Weights of a small mixture-of-experts language model, trained from scratch on English Wikipedia.
Size: 19 layers, 65M parameters.
Training: a variant of Muon for the experts, 378M tokens, 5767 steps.
Below are experts of layer 16 (counted from 0) of a mixture-of-experts language model. Rows are named router (the router's row for the expert), gate (a neuron's input weights, with its number), up (a neuron's input weights, with its number), down (a neuron's output weights, with its number) and show model dimensions 0-127. Each number is 200 + 40 x the weight over its row's rms, rounded and kept within 0 to 999.
After each expert's rows: a language model's description of what the expert responds to. This comes from a sample of Wikipedia text that the model never trained on.

# expert 34
router,255,156,235,170,164,233,203,192,222,241,176,246,245,133,134,169,250,234,194,183,273,237,204,198,160,260,261,181,175,207,199,199,211,174,248,211,213,143,202,169,180,162,202,183,223,144,133,238,255,196,195,193,221,143,195,274,172,146,245,251,225,248,208,171,108,176,182,120,242,147,228,180,232,248,208,128,186,200,230,165,179,285,216,202,237,206,161,209,253,235,191,173,185,155,191,211,214,204,200,178,224,210,203,151,176,218,233,144,196,190,189,287,242,204,260,201,171,160,239,167,157,168,104,303,180,285,169,129
gate1,230,140,274,229,114,225,181,230,217,162,212,192,208,235,167,126,151,213,209,289,187,242,207,155,192,177,268,228,199,150,280,177,175,274,197,222,256,159,194,256,196,147,195,191,150,186,111,223,175,279,237,180,171,161,203,218,207,192,204,187,194,284,214,232,128,167,294,220,229,166,241,149,192,268,185,132,168,201,201,194,167,200,150,232,272,172,178,230,250,149,189,235,146,201,147,175,190,222,211,226,201,205,189,186,154,238,177,193,276,146,135,230,170,245,202,211,205,255,166,203,149,271,199,214,196,248,155,191
up1,211,148,291,178,138,176,159,248,270,248,205,228,242,172,143,193,159,233,209,211,219,269,201,161,196,195,293,208,175,111,269,182,202,252,164,251,242,144,201,223,163,93,171,212,201,199,133,255,219,224,187,211,169,176,165,173,252,173,177,187,163,237,214,250,180,173,239,202,261,191,230,193,221,237,216,110,159,165,194,177,165,195,181,237,287,165,173,200,193,155,177,235,122,174,136,184,228,220,181,215,283,192,267,180,165,196,238,177,223,170,136,222,190,284,199,207,183,189,182,193,216,182,206,253,200,294,195,196
down1,227,208,165,200,172,186,243,203,236,189,228,228,167,179,320,211,260,197,228,157,278,159,159,180,144,252,128,144,166,248,258,202,166,141,210,241,263,234,207,251,233,209,236,159,217,243,276,183,208,204,221,221,265,132,168,132,190,232,162,174,172,182,207,218,213,231,185,223,230,206,151,157,244,204,183,200,278,191,282,211,194,137,140,119,233,217,213,247,209,218,151,169,160,201,129,210,233,165,245,200,163,296,152,229,188,204,189,249,194,185,208,210,150,120,174,190,184,187,210,197,246,171,225,158,155,115,198,179
gate2,251,90,236,202,134,177,114,171,354,314,235,223,279,174,169,192,220,201,247,197,216,256,195,148,227,246,155,187,221,209,218,225,222,161,193,235,256,192,138,209,231,164,275,134,223,173,128,167,215,200,151,173,190,194,217,230,178,173,197,202,226,203,183,214,164,133,217,205,280,226,201,204,257,196,221,225,177,173,190,207,194,200,156,200,215,196,163,185,203,190,145,145,242,170,220,226,213,182,233,193,209,226,240,144,240,288,207,173,183,198,135,174,195,212,235,239,182,167,228,218,178,161,197,242,137,169,128,151
up2,239,156,225,222,167,140,122,146,278,252,221,205,231,194,160,248,222,120,205,217,201,218,187,170,209,283,190,207,239,232,158,237,200,215,206,214,223,194,205,199,181,262,256,77,246,189,202,111,238,169,146,182,231,243,183,214,187,203,172,212,160,216,194,206,123,186,238,176,247,247,144,186,273,223,253,221,184,235,229,158,225,104,189,161,222,131,200,191,236,257,165,161,233,156,183,255,191,178,180,128,239,211,271,207,211,238,128,172,265,224,145,137,182,221,233,194,192,225,173,176,179,196,200,241,190,272,151,217
down2,192,229,277,178,201,215,228,209,162,141,204,218,217,206,254,214,225,270,211,165,197,151,220,116,203,248,195,207,142,218,303,190,192,264,268,190,279,205,253,252,177,167,272,167,224,182,221,242,177,238,207,269,165,162,201,163,191,234,218,167,212,230,240,219,212,111,197,186,144,190,200,178,40,169,188,198,203,209,187,204,233,169,172,192,191,203,177,188,233,132,201,224,174,156,113,219,251,167,271,180,155,146,181,221,168,172,195,208,156,147,217,219,152,253,211,153,181,162,158,288,183,221,209,255,207,188,230,225
It responds to: Leading digits of sports scores, match results and times, such as 6–0, 7–6, 8–0, 7:30, set or goal tallies.

# expert 51
router,224,214,257,180,142,232,253,122,162,254,248,227,245,189,184,180,187,174,219,206,222,264,217,265,133,232,219,236,193,212,195,130,233,153,155,124,240,125,190,148,167,224,175,202,175,159,169,178,205,274,208,253,198,225,233,232,235,175,268,257,229,219,135,186,137,157,224,191,203,175,257,156,166,264,236,146,200,217,159,191,204,208,218,237,282,178,136,150,237,246,159,200,223,161,184,199,206,156,114,179,233,225,258,160,112,216,214,160,197,206,193,223,202,162,231,216,186,136,254,179,154,129,167,232,182,242,270,195
gate3,263,135,187,225,199,195,146,165,208,175,183,128,186,194,215,100,216,231,230,187,252,224,204,243,291,126,259,254,248,184,132,178,221,255,227,217,220,143,212,206,209,172,231,231,231,198,180,144,233,129,212,190,264,268,180,240,241,247,226,117,138,172,188,222,180,167,166,192,244,257,203,231,145,250,255,199,178,245,209,181,187,216,194,181,155,188,236,150,212,205,177,196,221,216,199,216,197,90,201,184,275,259,205,200,200,228,222,178,188,125,190,233,185,208,206,189,200,183,208,125,156,295,130,238,186,118,178,219
up3,261,156,182,250,218,193,198,241,202,184,175,189,218,185,172,82,228,241,246,204,295,209,178,225,237,146,244,179,215,202,130,229,164,218,202,208,234,136,236,195,233,185,243,154,295,192,196,207,207,154,230,232,252,297,174,238,173,250,196,148,123,163,245,236,195,251,185,226,291,213,155,202,173,229,236,179,195,212,213,188,264,183,158,177,164,191,197,188,183,232,119,184,168,204,208,179,189,109,211,184,239,242,226,217,223,203,167,192,235,146,187,246,128,176,167,237,241,173,182,154,195,260,101,191,208,104,194,222
down3,167,286,210,200,192,243,197,187,279,224,251,209,205,224,209,171,214,180,174,197,246,195,132,187,200,192,145,172,114,75,191,202,203,169,205,199,181,251,188,159,266,232,265,221,233,123,139,220,178,177,175,128,328,216,225,190,178,171,163,193,165,202,210,147,182,191,265,205,182,223,254,165,230,173,195,257,164,261,240,175,177,222,229,190,195,162,191,228,210,199,100,118,234,208,190,187,200,221,206,233,331,189,211,242,124,214,203,181,171,195,199,189,261,183,199,163,241,157,178,168,196,240,262,213,208,199,221,233
gate4,197,212,190,197,180,194,172,222,223,284,197,202,184,149,164,271,215,167,245,214,177,196,202,236,160,123,233,216,240,197,197,178,182,149,201,188,156,262,230,176,197,206,228,171,213,214,235,151,145,227,166,193,198,291,246,268,147,91,229,158,190,211,241,168,181,195,239,105,132,248,156,226,203,58,217,230,207,187,250,190,213,154,219,270,181,253,236,242,259,200,122,211,249,225,205,133,219,192,191,177,164,109,209,243,216,196,221,198,201,246,167,256,185,146,159,247,226,217,215,268,167,177,218,181,242,205,205,235
up4,143,187,252,150,171,240,165,191,217,222,195,226,180,206,175,223,212,175,263,193,186,136,210,227,210,144,238,150,293,201,225,166,155,165,159,236,140,214,212,243,136,188,159,170,196,218,151,135,164,183,169,175,230,276,228,247,181,176,184,150,168,220,228,174,114,177,261,115,173,262,212,312,189,173,255,241,223,232,242,200,190,159,229,195,141,277,255,117,298,248,147,246,215,208,174,175,155,200,184,227,203,157,241,209,228,191,207,218,223,254,207,198,256,185,179,233,245,152,217,247,215,221,224,209,211,155,134,186
down4,206,159,210,151,202,124,213,200,187,227,194,184,203,132,242,196,231,203,202,154,232,226,189,145,150,167,150,170,250,177,211,233,224,119,276,267,229,234,131,237,217,83,188,286,203,245,243,205,229,168,164,170,248,174,203,200,197,232,217,241,226,183,179,145,281,217,292,192,234,210,165,302,164,186,180,153,194,240,188,277,194,135,130,263,220,228,158,223,210,251,187,138,202,154,222,140,219,174,189,201,199,233,238,182,176,184,177,253,221,154,167,275,213,250,152,213,199,214,216,224,181,201,186,176,149,155,251,171
It responds to: Commas, of, the, in and colons in texts about churches and religions, such as Church: Anglican, List of churches.

# expert 47
router,209,189,197,186,212,231,268,191,193,246,213,115,253,164,189,181,214,191,189,236,250,230,241,207,164,291,232,228,201,210,174,154,267,130,191,138,234,203,241,211,196,203,206,223,216,140,130,192,152,217,148,251,112,198,178,221,179,200,288,234,221,223,197,203,182,169,189,168,239,214,250,197,176,279,194,187,177,228,139,143,221,266,257,282,194,174,148,178,233,247,215,269,189,163,206,225,116,188,129,225,185,257,244,208,141,192,201,186,197,233,151,209,144,188,212,275,195,131,216,222,151,189,98,228,175,268,187,204
gate3,184,156,250,155,166,211,186,252,128,188,239,171,160,202,245,177,205,198,216,213,311,241,220,224,164,229,227,267,249,213,150,153,227,109,131,198,97,166,229,217,238,168,196,184,209,264,225,212,228,245,189,136,182,150,213,186,206,180,235,194,195,163,171,227,196,236,204,137,303,244,184,207,213,300,206,152,181,221,181,202,185,235,243,206,150,186,169,175,244,195,120,214,221,130,162,225,227,225,220,255,194,156,172,173,338,185,224,130,230,239,246,195,190,188,195,183,158,257,208,210,195,201,206,158,182,176,223,172
up3,191,117,253,184,186,169,206,263,150,199,163,202,132,185,219,231,233,202,227,207,282,204,229,215,207,183,219,194,236,193,184,122,196,102,139,164,186,199,205,196,197,247,179,167,121,245,192,147,243,217,172,162,164,210,261,215,188,191,206,219,185,140,198,246,204,207,192,137,309,218,194,221,215,229,177,165,211,179,182,187,140,212,276,267,102,233,183,210,211,180,148,288,219,161,205,172,190,282,222,282,228,151,179,181,296,253,194,162,271,223,204,152,217,199,190,220,135,237,261,229,170,224,218,193,197,203,190,136
down3,155,180,222,178,175,110,195,229,137,167,252,239,253,253,151,250,240,190,181,150,224,182,300,116,246,216,256,254,167,145,152,216,166,175,164,202,229,218,150,229,249,246,217,175,255,217,206,251,216,169,198,168,183,180,189,185,228,228,207,224,201,182,208,270,116,210,174,232,204,241,215,260,197,173,171,186,116,210,158,264,181,127,194,187,204,197,225,247,177,236,224,190,238,188,227,127,211,152,227,201,223,261,171,217,261,208,217,250,234,219,151,254,224,238,118,150,177,179,170,189,140,174,263,171,208,127,222,120
gate4,197,198,109,159,193,210,213,198,192,240,181,221,213,263,242,248,167,159,154,163,215,180,171,211,220,195,207,228,217,136,189,145,288,173,166,140,295,246,155,157,222,182,239,188,166,199,194,252,242,218,174,227,203,237,170,188,221,199,298,184,132,198,184,163,206,193,162,267,274,198,199,247,233,213,236,138,201,206,181,203,221,210,166,275,209,202,142,172,238,214,257,219,120,130,257,214,205,171,174,197,227,214,151,172,209,212,252,191,243,149,86,170,188,127,267,254,198,136,217,234,162,275,162,234,148,181,195,204
up4,289,160,212,208,212,219,137,188,191,200,203,242,202,280,247,236,167,198,194,217,269,213,209,235,199,227,207,273,212,150,156,190,257,137,250,201,193,219,128,191,262,176,201,218,198,227,270,202,223,196,175,190,151,183,209,149,183,173,226,205,151,153,165,147,172,154,196,207,215,204,182,243,143,187,215,136,195,200,289,200,209,201,175,209,146,207,171,221,171,284,214,230,213,170,174,147,218,183,147,246,232,273,187,217,176,171,259,195,164,218,139,178,272,90,182,277,230,82,165,251,157,287,187,160,181,216,223,173
down4,183,269,209,243,167,181,159,165,234,249,216,203,155,203,152,195,205,133,192,214,147,164,203,287,201,255,191,260,176,176,191,193,165,272,162,265,169,233,170,192,206,174,301,251,205,210,257,276,199,161,268,211,190,179,209,213,222,167,209,130,246,125,220,177,213,252,164,269,196,157,274,227,184,174,214,205,177,246,184,153,191,113,159,242,220,168,193,149,202,156,219,228,165,159,236,173,158,229,245,237,123,209,255,206,198,174,233,183,226,166,250,175,186,241,300,214,125,195,167,151,215,125,233,213,158,158,217,175
It responds to: Word-initial prefixes like ex, con, pre, inter, trans after articles, as in exterior, exported, exceeded, often in architecture descriptions.

# expert 49
router,205,204,248,159,150,234,146,190,217,177,198,236,236,204,153,163,277,187,229,164,260,233,205,227,129,260,187,215,154,292,137,154,249,159,220,173,184,185,193,224,155,179,169,236,156,194,192,200,293,257,151,202,174,186,223,273,240,178,236,254,243,193,138,162,168,203,188,170,208,212,222,188,215,225,241,152,194,262,167,180,169,218,239,232,175,157,192,172,278,227,126,259,192,175,225,213,153,171,173,144,168,174,204,137,192,221,256,139,146,181,235,269,185,134,278,194,203,161,236,117,191,120,214,256,206,211,250,218
gate2,227,228,203,173,102,174,231,213,219,196,181,224,189,213,182,159,184,211,189,203,191,145,162,163,171,189,172,190,225,219,154,211,201,190,204,204,202,225,240,154,205,162,193,242,241,209,185,295,310,147,226,155,216,159,255,302,228,180,203,211,185,118,187,187,284,192,169,165,244,188,229,135,273,222,182,152,197,219,228,147,180,147,228,227,246,196,251,202,221,200,193,210,182,267,242,202,115,209,131,176,252,198,196,170,240,269,271,282,220,154,207,289,204,209,184,222,190,157,157,136,169,215,165,175,127,265,152,166
up2,244,171,164,190,174,211,182,247,207,262,268,189,119,251,183,196,245,137,164,209,209,191,216,249,219,165,235,176,219,182,124,178,182,228,269,157,161,246,141,192,226,224,203,200,228,205,199,216,204,191,179,175,142,158,241,274,205,185,152,221,213,192,166,151,201,219,227,169,228,224,299,137,207,200,213,124,233,208,277,151,221,160,165,209,214,198,179,177,264,154,191,158,241,225,244,114,148,194,139,202,307,191,203,240,193,124,230,261,141,250,174,272,166,188,206,251,214,226,185,217,197,270,215,196,152,110,212,162
down2,199,217,171,198,237,220,193,208,161,181,155,204,218,185,175,213,196,189,220,190,197,217,225,144,145,143,208,203,217,268,134,192,236,174,212,218,210,231,245,162,169,184,176,200,214,240,167,159,140,245,222,202,154,240,193,173,265,156,219,132,164,242,220,133,159,153,339,238,212,243,241,272,160,168,257,281,198,145,258,223,245,228,229,229,164,213,181,207,159,211,162,220,153,167,234,234,252,200,162,223,122,219,113,129,211,181,224,157,210,127,205,159,220,249,280,157,141,290,223,256,213,176,170,193,202,184,251,195
gate3,165,200,163,166,211,204,181,215,175,76,193,199,262,171,170,169,292,213,265,184,170,225,222,192,169,242,244,175,206,164,217,259,155,168,180,175,250,193,239,240,242,187,229,185,162,260,144,169,198,242,205,183,211,192,206,132,78,233,222,235,137,212,193,169,185,240,151,208,156,163,160,212,243,229,243,218,229,150,235,158,254,217,194,192,262,201,207,211,194,242,185,246,178,211,137,196,165,216,156,223,161,139,173,202,143,244,185,172,256,233,242,150,198,185,193,218,174,154,280,166,150,208,186,269,245,286,277,275
up3,169,184,190,167,234,227,129,186,286,209,191,219,302,226,154,209,137,203,203,252,188,183,214,213,206,218,253,214,254,203,258,171,217,210,91,210,206,233,209,219,196,234,207,247,184,191,177,227,110,158,205,187,235,270,192,245,164,188,177,197,182,167,170,282,204,221,218,169,177,164,212,183,220,202,134,166,143,229,272,177,196,196,197,135,261,150,210,203,246,180,180,153,255,173,130,213,238,180,219,164,200,131,188,213,164,158,188,253,209,174,236,92,216,167,237,261,207,184,222,257,177,236,97,245,296,229,193,215
down3,225,226,186,177,187,199,168,224,155,221,157,69,155,265,193,173,195,130,203,232,188,242,206,227,179,220,204,195,214,237,233,210,153,190,148,181,168,234,207,244,198,238,274,134,242,182,257,162,217,271,216,151,162,183,246,153,165,270,129,227,200,247,198,187,276,242,148,145,241,200,201,228,230,169,204,189,195,161,253,174,297,206,138,183,250,186,273,147,155,169,200,222,139,184,179,228,120,200,92,212,210,187,188,148,226,178,165,211,259,196,214,242,249,285,191,263,181,209,186,215,229,186,169,241,205,171,207,181
It responds to: Quantity and degree words before nouns or adjectives, such as most, more, several, many, first, other, often in one of the most.

# expert 63
router,207,202,197,156,177,287,173,174,193,165,189,181,213,204,98,153,256,201,260,173,217,244,221,246,127,219,199,197,167,266,130,124,206,198,154,178,268,205,185,181,211,160,164,194,202,146,237,221,226,251,134,166,182,225,164,254,224,212,235,320,222,196,157,182,221,209,184,199,248,209,249,231,204,262,201,201,203,263,180,161,130,197,191,238,200,161,186,185,285,226,151,268,179,208,202,266,219,143,164,131,207,170,209,145,196,221,262,167,193,175,187,276,225,146,249,183,196,165,205,109,146,178,172,273,184,215,184,198
gate1,182,255,237,168,236,200,192,165,163,161,168,268,213,263,229,164,211,242,220,202,173,194,185,206,173,278,211,198,200,149,204,146,192,191,207,125,238,226,147,177,170,227,113,161,172,113,248,169,245,244,161,188,268,172,279,188,271,208,264,198,221,182,166,197,245,137,193,199,240,282,220,221,170,186,135,182,145,286,192,137,92,222,214,182,187,172,177,169,196,148,198,183,176,209,216,266,285,279,223,185,206,162,243,195,172,219,176,215,177,198,199,143,209,187,139,194,246,226,244,134,216,230,237,219,198,171,167,264
up1,251,203,170,160,281,239,204,189,221,165,165,149,248,213,214,203,246,217,261,144,179,163,242,194,218,253,204,178,223,152,239,111,191,198,195,206,241,207,170,255,191,229,124,158,184,119,204,196,257,209,76,210,267,155,246,233,196,193,197,185,293,186,186,223,270,174,205,198,206,230,205,242,146,213,229,215,136,285,218,222,80,185,225,171,232,172,155,191,270,141,234,209,202,221,227,202,272,230,192,211,192,198,219,165,152,232,173,159,220,187,214,140,210,171,217,170,196,211,200,168,153,248,182,205,174,182,120,279
down1,179,198,268,216,181,214,253,182,213,263,235,177,204,212,177,203,228,261,190,183,193,146,132,209,158,153,181,235,208,234,190,216,170,196,240,217,174,228,230,118,272,173,185,196,156,202,215,197,156,183,230,206,242,225,245,127,216,246,150,209,162,207,233,253,249,260,242,123,198,224,150,196,263,152,153,175,245,164,174,148,167,123,237,122,152,173,178,218,257,197,189,192,199,214,188,240,235,299,218,189,196,151,216,146,307,138,163,190,228,150,192,174,131,252,239,230,199,226,154,197,250,212,165,137,212,147,264,269
gate2,199,205,163,216,194,102,273,192,168,194,170,132,188,145,193,187,200,186,219,214,204,197,199,210,224,173,198,200,250,204,221,158,238,152,182,144,227,242,272,193,188,253,210,199,107,247,242,173,264,260,122,159,179,236,216,216,275,173,192,172,208,120,158,275,202,210,225,207,169,212,212,111,274,145,194,200,211,232,148,240,229,182,234,191,209,209,263,218,234,198,101,302,185,179,155,217,274,114,200,179,177,218,152,217,140,159,266,204,162,153,204,226,255,232,230,159,166,205,179,220,213,208,202,236,184,253,237,225
up2,296,224,204,175,192,173,154,239,219,168,214,116,205,129,237,180,236,193,189,213,168,203,194,237,182,221,152,226,256,200,177,189,250,126,167,203,209,265,229,180,226,257,185,185,246,250,234,119,233,134,207,242,189,190,229,227,255,203,160,177,161,250,183,256,157,158,262,234,218,175,249,160,274,142,214,228,229,178,178,155,251,199,271,191,236,191,220,220,131,101,152,211,196,172,278,275,249,138,140,218,163,187,181,232,128,162,251,207,211,227,198,228,219,165,156,208,236,193,171,258,178,162,194,193,162,221,175,126
down2,190,170,228,229,164,218,225,153,159,177,233,207,221,315,132,148,228,214,176,188,194,211,170,142,103,184,144,128,204,227,211,244,190,233,279,186,196,202,227,196,251,194,248,165,210,245,186,203,265,212,183,205,222,224,212,160,203,207,27,177,190,193,213,127,265,188,160,136,198,200,228,268,180,253,217,116,245,140,226,148,216,156,185,165,200,226,234,181,204,208,175,193,274,250,250,167,174,288,162,190,220,188,234,252,196,208,235,152,279,196,207,181,193,200,167,204,261,229,213,203,194,188,223,182,170,188,188,206
It responds to: Quantity words before of, than or a noun, such as one of, more than, several, part of, three.

# expert 35
router,203,205,249,152,187,285,284,152,191,256,210,173,173,185,166,192,230,183,168,221,252,181,239,234,166,213,227,215,214,210,186,185,280,156,207,226,204,158,198,231,189,250,192,185,152,144,149,150,171,158,134,224,205,161,245,276,235,176,279,249,250,194,153,224,207,155,228,192,206,243,243,181,183,276,188,171,187,157,220,147,225,255,214,256,198,205,113,143,254,262,149,217,217,188,196,252,138,213,175,160,168,192,265,249,170,165,184,183,162,231,171,236,181,126,172,249,192,151,183,223,139,169,145,222,251,307,184,153
gate3,238,171,194,125,191,233,159,225,224,236,221,233,206,275,289,174,236,151,214,125,249,134,229,243,220,197,212,175,172,174,197,158,248,210,193,217,236,167,246,139,226,257,179,214,244,229,261,210,158,197,158,184,240,233,123,193,193,217,224,262,197,175,219,196,225,168,194,147,122,211,264,196,188,232,295,228,215,218,205,199,232,212,231,101,134,188,165,177,172,251,101,147,219,233,268,190,200,220,166,117,153,229,234,231,161,217,248,178,248,141,139,209,174,215,126,250,175,178,160,187,170,221,229,226,165,163,179,184
up3,251,222,213,204,230,277,164,243,218,222,231,233,174,283,227,174,227,168,194,123,214,164,270,194,206,214,226,171,178,166,194,106,213,228,148,221,259,159,194,129,240,249,206,246,238,215,258,196,223,157,135,184,288,140,184,191,222,154,217,217,205,150,237,195,190,190,233,193,139,271,255,274,209,238,193,222,152,206,184,200,230,198,215,81,184,230,114,187,159,259,144,203,202,211,168,193,204,227,183,125,158,234,229,246,155,192,267,158,246,163,150,164,163,205,145,246,162,192,176,203,153,255,170,222,192,221,169,200
down3,238,266,151,208,220,213,221,144,141,174,182,214,214,213,231,209,214,226,243,218,195,228,137,228,174,141,112,228,221,267,213,215,177,229,142,174,188,235,156,175,156,215,189,224,298,187,220,207,226,133,284,242,134,212,141,209,218,238,211,193,190,193,183,176,177,199,212,255,210,263,109,184,154,132,217,224,158,252,177,243,211,153,204,233,200,182,237,128,234,243,200,141,231,171,196,252,141,220,229,305,241,202,139,196,165,112,200,204,177,251,163,131,177,247,184,192,176,199,243,162,214,147,171,245,259,221,261,177
gate4,212,136,188,184,195,259,272,119,242,228,238,152,145,160,121,178,247,264,175,251,196,203,197,205,193,177,207,224,245,189,216,159,291,176,172,158,252,140,223,240,192,262,217,192,205,187,117,208,185,193,202,230,214,227,234,297,206,167,200,187,220,134,149,189,134,189,206,142,187,210,247,204,270,210,248,220,271,169,177,172,243,300,186,194,221,218,183,149,238,239,94,215,176,184,197,221,141,232,206,262,177,178,257,209,220,242,148,212,155,168,253,225,183,146,161,167,208,146,176,169,150,226,149,200,240,227,180,197
up4,204,168,154,159,216,257,245,152,227,206,234,194,184,218,160,146,238,262,190,192,155,172,176,193,246,164,230,201,202,184,195,152,287,194,152,192,190,181,210,220,208,272,196,215,170,195,101,195,212,161,188,212,239,242,221,321,187,177,195,223,198,133,149,190,164,225,189,132,149,256,246,198,239,222,248,179,262,247,194,188,217,268,177,180,213,239,161,131,249,255,116,220,203,188,236,181,147,259,182,253,162,168,236,219,230,256,143,210,142,132,257,201,190,131,174,252,245,146,178,217,162,219,138,236,209,234,171,263
down4,182,121,282,192,292,234,204,188,239,138,186,162,205,160,162,319,208,244,168,240,257,97,261,240,160,131,154,230,197,207,276,181,160,268,241,198,220,180,193,161,191,201,222,208,126,229,219,192,109,195,252,216,139,147,181,214,190,215,215,206,157,183,255,192,235,162,232,239,262,202,195,171,161,207,195,166,231,192,173,179,260,177,180,199,272,197,234,177,159,207,193,154,241,237,219,268,179,174,221,186,185,179,190,148,155,200,235,269,207,142,204,223,143,154,164,222,207,169,211,253,221,155,204,190,269,164,229,180
It responds to: Word-initial pieces like rec, res, pres, sil, diss, as in recess, recreation, silent, plus digits inside years and scores.

# expert 12
router,258,171,272,147,148,228,234,176,243,236,219,231,214,135,214,190,231,218,233,210,308,215,234,201,215,260,268,257,149,198,157,146,248,146,226,175,194,192,145,163,242,235,192,216,140,179,193,205,208,217,205,211,189,171,188,207,252,178,246,223,247,240,174,219,222,138,245,184,203,156,238,150,187,259,199,147,136,225,202,183,145,265,174,214,255,193,133,120,252,262,188,287,198,168,185,158,196,195,202,185,150,258,208,143,123,193,263,146,210,211,163,225,164,118,229,230,203,167,220,192,141,131,154,198,205,215,202,147
gate0,166,196,231,204,110,150,218,205,180,223,267,180,166,210,205,213,100,75,218,186,231,228,263,173,196,197,322,195,159,202,207,190,247,215,165,181,134,244,188,196,172,171,141,199,213,213,187,183,216,221,200,117,185,249,227,231,170,216,198,191,200,207,206,208,201,168,137,265,287,184,256,134,168,138,228,189,182,126,204,173,223,192,232,246,195,213,274,259,194,257,240,167,156,138,227,194,215,236,211,218,251,233,275,222,172,187,186,232,246,227,191,160,222,297,163,181,222,269,153,181,195,189,215,184,171,171,174,152
up0,179,265,177,152,217,179,176,225,174,219,264,260,167,137,181,271,170,106,198,268,230,159,254,243,171,244,261,195,180,203,184,252,190,190,135,216,209,244,164,169,175,209,214,192,212,225,291,159,202,248,221,155,164,185,185,220,125,201,191,189,208,247,206,164,174,236,207,204,238,120,116,202,142,144,200,145,219,119,178,113,257,198,219,210,218,218,210,129,198,219,273,168,243,201,225,207,213,188,233,157,247,207,238,190,181,214,259,268,225,208,143,208,268,232,147,181,207,250,225,209,249,150,222,248,147,152,147,199
down0,219,170,196,246,217,217,219,221,152,237,159,204,207,195,168,226,160,202,167,211,193,144,247,158,254,202,150,157,139,161,164,161,254,175,197,168,164,257,180,144,177,243,200,252,140,230,188,191,219,225,203,222,190,217,192,233,213,169,239,154,252,156,242,210,180,226,194,115,216,179,213,216,220,236,223,237,122,229,227,261,206,225,224,220,265,278,216,155,294,199,208,165,194,183,146,172,306,272,213,170,188,162,210,196,178,275,173,140,197,180,205,129,243,249,122,215,95,138,231,185,239,151,286,261,173,207,184,193
gate1,177,219,225,160,116,191,273,230,207,174,195,196,190,249,238,266,199,188,161,182,256,229,175,195,258,224,203,200,262,175,205,117,251,178,166,174,213,142,165,207,179,184,186,166,159,254,219,202,232,213,218,267,151,183,172,181,242,119,227,155,216,155,161,217,218,252,235,126,162,291,273,190,172,262,169,230,133,194,226,189,168,163,199,230,196,155,254,143,194,207,242,201,173,220,210,194,93,228,197,233,228,135,247,245,228,188,296,186,202,147,227,224,217,231,188,202,199,173,205,213,163,280,223,178,88,181,204,145
up1,164,221,219,179,159,178,197,232,235,198,234,265,170,271,225,266,230,142,171,152,252,213,142,167,271,250,176,186,294,192,183,131,206,221,192,161,224,181,186,231,200,213,183,106,182,232,209,236,255,239,254,225,197,128,210,199,219,134,224,189,254,165,189,175,244,194,243,184,229,225,209,156,245,180,186,240,158,210,211,176,171,141,207,208,206,246,209,131,239,231,259,266,167,204,204,155,108,197,208,213,191,155,221,223,149,192,308,191,177,92,175,237,189,150,188,194,201,154,229,226,104,255,229,219,171,185,201,134
down1,142,212,207,256,236,156,179,186,225,220,219,170,259,219,189,213,178,197,215,169,112,247,236,264,238,187,106,204,216,192,158,282,158,233,180,225,174,203,170,220,182,126,233,190,217,210,160,154,182,177,218,235,143,193,186,160,164,200,297,217,226,208,134,279,127,120,225,219,163,235,214,247,164,216,207,184,217,221,205,173,250,210,209,241,192,269,218,206,248,131,192,184,154,136,173,147,240,203,160,154,258,270,207,167,219,256,243,168,218,224,164,251,171,214,179,193,250,252,192,190,212,84,145,221,207,247,259,160
It responds to: List dashes, colons, commas and "and" in infoboxes, references and institution names, e.g. "- CAS Number", "Media type:", Sciences, Mathematics and.